{"n_layer": 10, "d_model": 640, "d_shared_expert": 768, "vocab_size": 32000, "norm": "layernorm", "rope_fraction": 0.5, "tie_embeddings": false, "init": "uniform", "lr": 0.0048, "doc_mask": true, "steps": 9621, "dataset": "wikipedia_en"}
Below are experts of layer 6 (counted from 0) of a mixture-of-experts language model. Rows are named router (the router's row for the expert), up (a neuron's input weights, with its number), down (a neuron's output weights, with its number) and show model dimensions 512-639. Each number is 500 + 25 x the weight over its row's rms, rounded and kept within 0 to 999. Numbers have three digits each.
Before each expert's rows: a language model's description of what the expert responds to; "raises" lists some tokens whose logits its average output raises strongly, later layers aside. This comes from a sample of Wikipedia text that the model never trained on.

# expert 31
It responds to: Modal and auxiliary verbs (can, could, would, will, be, do) plus single capital letters inside acronyms like GALNS, HMTMH, TORRO.
raises: " of", ",", " and", " (", "-"
router:495490526513562480515477501440463519500543490490520527519479508492539544551504451493517502473485493531536555511485516505494494514533455531509470492512499457486517477488451498455481513465483518482509513563471494466524498550503471509463517487486557491538509507504507490470476504540515480516519493496516553465459481520520475541504532456516472519477533454477506486491546481523508490469459
up0:482504477517489523486509488460499529478490455503496519480487506513475511483489467493500489530519491484516502486496503489490488442479532496484435529555487513456512461486522500491493473515482518550511474535506513449508483543474513491515522490562519530483527478536492483572477511508493496510540459546456486481496466513513492489506530482494493469517480527507479518513472503486511483521517
down0:487489513493482462530516474506474476533465476504474519485465490512529529534474529507519470503489503508502548506485519474544512474503475484496526504492540495511499483511508425509554542523518492506492482453525462523491457459505481484489556519499472449485513503484518498488538554511478468480461491514483477497512491502480526535487510462484478488483519511507520521496485445489477497500512
up1:526518491497521468528494500519481520486521489450505516514522514539473508533511553509495492500482518518539489509561487483501486485471468512463473467530506512485495525477507485478469513472486540531458485454474524483486559515471490511549524518487515491433516512498541504493542495502543503497473519505518518480532483481517486531512519519490483508509511479498489476532488508515479508462490
down1:498482515507535511544444519477484486515478520511517536484469489448467477524493492468541514515498509496464492500545498488517515514506512501506486492529520520484500482495494509495525502485500505491501481483464476517512494524514529502498505504464524477502443526525492490483490508492536470483484526491500498504476494503482541496453529469529532493470482541470508520550485529491486485531510
up2:546462504510532529524494498474503503525486498493512497509530519499474480506530502518522468521472476479479523489496500500493507514482489465546492519500522473488442484559505501513469490490471494514488496518471500485536476478517499491486443461472557532492471544421508471517543504502497531509543522570497523567487483519506484464461506489484477507527483504501480506492552497532458480506488
down2:501511523507473435486510474501488502512438506524491476529451447518490502544554488492458563505453498475522477515502489480513524476517504473482511497477523482493479553487462538495461509513490487488481490458488498546529460492539470461539478514477511461519485447514510570507485483501527476527504482464540487495515494474507522492561461481481527550479506491493555524538499574484509471481487

# expert 8
It responds to: Conjunctions, prepositions and dashes opening a new clause, e.g. after, when, where, under, over, plus some table numbers.
raises: " the", " it", " their", " this", " they", " there"
router:527499495530442530523508468472504475464516492511482502492497498495538478505448477482521489553508529481507555470543481466495523499520504480489476498467532507512505510507459446544484457510484507500465528512459475496496484529556547496496498467474502452495488457534535458486537530528542505513469490491498491517524504492507491461527496518488516508493446488517510542478500480532497561484509
up0:546512507458489457538487549482495521467474459524527547520534503533466509507453504512486498448516453539476520487464512529501505524495525532530504551507469483494515430520484469483506488497459549510452516537485496515523457511485504489462473494479504531555518468510553507504479543477451499496486506469518576501489463497475530529518509511492486476537461512470489518484501507544507521469496
down0:500510536492510542546495455513546496505493497494497480492536500493543523503486540494492490525471496495482525498516519493461454484505502483519461470500536500507501491516523527476491507471508485483504506486545514515553503474497520524506550467530547536499525484497487505520528484511521507518492458523503540476506506508499468454538498528524498487440465533524491490436503495505510509525490
up1:504528518504493539524541482456468479473503556510520540546514516489478542477502498494448447471510467512493515535464481544491494473487467545505548487538497505494512496496492456476467481508478474536474501496489483495549504550510459499526524518495443527526487540499498498494505495501461523535494520508441493488478456520547522534499463494532493512528489501504508548522498508503492504511482
down1:506520434465507483530470505496520522519535525461508505509474481523555477478494534466538489516484505483491479502515501518466515471499516455513484489448488518466493545502501517517524479577484511449479481484491507533495504517464534471506493509497534525503495501494554522498457519524497462497537491499508557477497492507521539541545545491546502532530547478490515528495522514490485516466514
up2:482506533463474518489474476433500524482501529538492488463517533519472494494464481509491479511505519468494509534485491537482528499496471514508502541505469505490473492521507510482555496550560536477472505523456487502503502487485466531515510525433531476499540497511488524476513514527485450470521504496501492440531511467483510476463483512551518518478508500454474476507456518479487504471479
down2:496508508547488493510518523507497510485469520500556506521449482504532510481499494535511509461529537482484540506521521477491527507477522494500516499529479490491536512502491520531498494467512492509516479488562503489472505484527486485476515462511454525539490488488506491483537486486512538528476499528564507519491491564499515465528524497526509510502515527447495503508475477523505517522528

# expert 7
It responds to: Past participles and main verbs after was/to/he, and verb suffixes ed/ing, such as born, based, won, made, used, seizing.
raises: " with", " the", " two", " in", " both", " four"
router:468540446523473527515496530538519508522492500475528459492443482472454564500504510510506497542477482494535472540569504494509495518513496457447477483511522542496514519480474478490487520559472450523509516509485479503512489515507476512473517480513510513503515473538511503549534505533490520497484549449495491480497474491530481516513527470500530498480562497496512487484513518453491522506478
up0:490544502473513521482549477502486516518549514491471505519480520530493532500482522563487499529500536469499478489496492476479481491487493529492477524488492519524457477505530472476558521508467476513462485517488467507531463514488510453528494541531512518462484536535553559510509468505507497529464506518502511478479497515454528549511531507508485503498516497491525517487506459471468468487529
down0:498495520510467488485463497501489497497466514505515475483489500515496486495486500501482503530517448498529468522502515497551478469518524503485493483482502452513501511487454470467524493502510490528503495472495483479470508480497501525518521469486528480480499488437487481494492530534480502472499472476490519514482500482528521514494447507495551531513512491488498513520491548522560526516474
up1:486495451526521473525494521484555492490485504472493497506524530480495506460467511478483503488512516514523537477488503513464506513450468533472501520526519487474549494469502496486527504554530534503492472506578528524461500514527488504468495487528537499480530499509484490494459501513561456479482511506509494518528499526489501489508489432478460508478440516546462511550495507489506485513506
down1:512515499490487467526559488510503486496509460568535561453500482491479472475483506540520513507484488539501466518517538492531493498537520495493489452444500527484438523492531533509497551506494459499506519499490480516547506485473535485566513507481490451479502475490527505516512511536492536470482487539498515519530502514494460451529557512511519486503515494486480506507496513486438503488511
up2:509507518493498505486476495508528499442514534483506477470522505510525528525496482513525489536487522511506477495501500538489520497498529502455448490492450445490533495520485530522488516530460503475526512531487513500506518473533504552494525528551492514508482478552533522516555529473513544473509469497492461493514493431513472489491505499487470526528490549525496534495514519496486500492484
down2:466495451490491503518503511526477532534499499460534487531493475474545471449471533474506505495485489486547536537493527452504486517493459492492491480494517494553466531523521479509507487449493508470491512512507486535512491522516490482487520490430540497465514512467478480505459479494547491503498508510532513503492529515515513523538499500470551504484484520464520480495532527504532504487499

# expert 17
It responds to: Sentence-initial subject pronouns before a verb, e.g. he, she, I, they, This, plus some capitalized name words like League.
raises: " and", "sol", " |"
router:571469482528497473518449492469479517475486551486531466528483510484474492518493498529482498435469518507459520497491518479495496508513523505537474491512486493508501509472472454493509494524474470457495492507503495470477492508530535503504510528485512511508473482526539528493484474537487489507495547501521502491498482515507543509512509496492541504506532480511447477477483469495486434539517
up0:526506490558506520492479439498501514525485507525466451529493518512488483530500474526480479468517515512522525522498496536507486484485482511452534484497494432475476483465472551531502498468509523496505465521500453516548465474461518516483526512539488494497506494479499515526529519502505514495512527487510484511486497524450507502493492504478507498504498497487528509515494507517491498439511
down0:512476528490503516510490531493534465483466522481489493471452531498485501516512529508514529564528491545454498475481502510480531451518461526504513503465519480466521478518510519515490489472528509492505498529482531463481491513526485521513504500491478492486495528485529530498521472506428502482494483496512545516422511482491484478491493497489462530526492521519520506508490549501493500539507
up1:463522497509515508514495490515509479514487525478504487481527535527500562508505538499445529522501495530469478455515487510515513472500491477513507509498532482513464473444495516482536469502488494518471543480461503514519496492480476511500505494483514508468447499471476506489493504533491533488489485463502533532467514431463486471476546461473483493438507536471510506514516531528549504507504
down1:514460542505530520475538539524510480526509508518491485502513494494462515520446513535486490519483454478486536493476520468486496511483474460488496497495483479503508506473483474527515493510488500562515476507492474520480524472493500533519527521460489512512508533506516499494485513501523478503479508484520481474525465520523489549500477487488495478505434476507500540520525534479502496475532
up2:532531517496465484519508491494452518466471539490504516472528523538519521499543527503449502503514474526533514468498490504509471475467514505522463461469483465523442514529542499525430511551499472483505500531514514512520458494484533463450455502522523518520467512532508543489483470481527546503507492499484502502499521494554461477526523520484521460481505497516479470514527472462499494510500
down2:463469503512481511502549476467467501461506493500477521496477465525520497474497536514502511468509453506522480530508479473501485472495459527514503492508481453518521532530518555473519502460493471488517536470495487467495487529490467451508517479509468542506468582480519484529496498510477496495508508571465462501486515437480539462515518509479478530447496494487515566456499537505502501434499

# expert 23
It responds to: Single capital initials and periods in names, tables and coordinates, e.g. M. C. Nanaiah, Max B-jurström, s.r.l.
raises: "elli", "ates", "ak", "ose", " needed", "ated"
router:489499493475479467517479502510455523484519558461494506471522513502542465530515493510520484463501506518473513479528474474524511496536481545498513477564479502498528466483502514531497455452472472506514494456512481494513533524473505500522544509497501492496478467499494477532473546535523466459502471497545474517500530516465523507516528506472508500522515471481480523545489535543498475516527
up0:465458503470491492531495512514499516487472500518437486518486479492534512514521531457500506504529490447512507519492530479507535500524524493509523446503482473484499475525509476511501495516472511533434488508466496502529493475514550486486506490510503477506532488495485504476491481520554478516581526500438447484510502510517500484542537464480448572489513502445472518527530514527519498534498
down0:514546513539507512468527488518490464519450465515471473454521497534495502480492470466533462536450476459443543504472497461500479497503503494464458484520505469494439504540523504487507533509497470488534526512499501497474511534535450504496503503502507529561477504489484482525510468474456521480478517477518544497493521515481487486524524521458512539458525487531476519490486489521484474526437
up1:511489484479446482493525483478478523507474494487479532570473452516489507500475491511492521504507525513462482486528525472518513483509530495518520518535491492492503456478519474481515501498525548490516485529506482470454488491464506495537468535497495499524509507480473468495506512496526560448486499481528478507459489487520539480538497518504491493537461513516497556488470462489504501525496
down1:522468492491498500492470473516526500514479524481488457478511532483517468532474453488502452532522456486499494509521473507527498532453495484527518469461499491468525473558476484477506530556544452525507511506521507526527530481497488485480521477541502486466478511487521479470469480486457475509544516512542499478530524515484502497488523467493523558504546482463476499520492524470482486537519
up2:484477493530497532491478473477505525497538504488521501494479482523498503540497473458508528524503477482505497494476489454529551489508508548471505502504495488488514526471488497506485468471488463497506488527532466494511464486543454478518556507469443501512531486472478504495505550458472478460475511480521486453504551478543511523501525509495465497525496469472471442540507502517448504477533
down2:495508502481492529480517512485514547532533500514461466528496493483479484520498448531516482554515515522489482486485545487491501474522487430476480500470485499537531520516517496460517550472505508503475506535507480502497495494516489512504490499438551513507505522552522492483507477513483489515538526491520520492544493539502517517499477514505534517456519552501471531534476492499517522483465

# expert 0
It responds to: Sentence-final periods, often after a number or code, and small digits in tables and statistics, such as 8., 4th, 2.8%.
raises: "\n", " In", " They", " The", " It", " This"
router:528523516514531573498513487528554463464494496505510478562491466491538505510512527516516463504499502468528536563503473453492486514510445500512469473531488516553476503465544472504484469503475483477478469513482508492468488537508480490550470502541527496496529446492508492507511539526519481511448508528487474510518487518465525475516510464504516533512503513532487517542549530503503506494501
up0:505488501517528476468519498494479484484503472480537498502526515502516496456486517496497489499477461540465534527481486530473496539452528510506505471489463440475505510492562502511530506516515525531496483525537486500531530467501473484503551495469502459490552483500461483510448482530544530477525471484496526461489488493471523511519498477512514505517499524495519488499461493454520506492486
down0:511524502507466462534471525455529521498492521510503524472482546509496564498512515503481464448473525478493474478508498482493510521539494510506504499489532513464480509528475436529488485476543479516499513493515481510430527535514476525519515512530546475456498514534581500510516515551506542514545472511521483546482490522489529519524468458538493504478527510505532456514481490520508526485490
up1:510499546508464491534460524460486449495483535496473458474558531509517506476451509503490460520534532533521481497502497527491469517485515493492517521489557518454518506535551514500476470503508489476481499540568466521515497521475463506500469480490522495484510499470532538516529488534495500492493474456473497474518493478522518491476473518501532508485485506500506512488495489537510454516505
down1:524495550466525472506529475534566566495511477488528501483489494500503528505536488503544523510457458509484513530519476506501529475512527503522520525504499523540518505456479513533500527490527492507521509498504504488461500531528488481499539538504488495506470504455527451441503492460530524502552539491522493504479496457530452501562502488520497506553501504519491453508465474526509533533501
up2:495514504483489513516502518537493511447436483465533525528496480504493496500513538508512423476526434530524486501512469489454478512485472526513447502514509466493480470544513495508529473515511464506512478476442515516474528508486483489499478482495478514504510481457518487521446504476487508498506517525524495507544557478499494513510502509564463519469529475465496497510508476548480520489468
down2:508477462485498466522516483512497458539536492481471525493501534458527466459475511457507502505520501474529497509488529553505528551557498531494524536496459501526551547496496503492491524499475512433503524547504475505482481498528526530504515500533503463458522487530486486465566533518518477494490501494488518475475512488522528485513486477479507494515496531530474488541480501447554451494515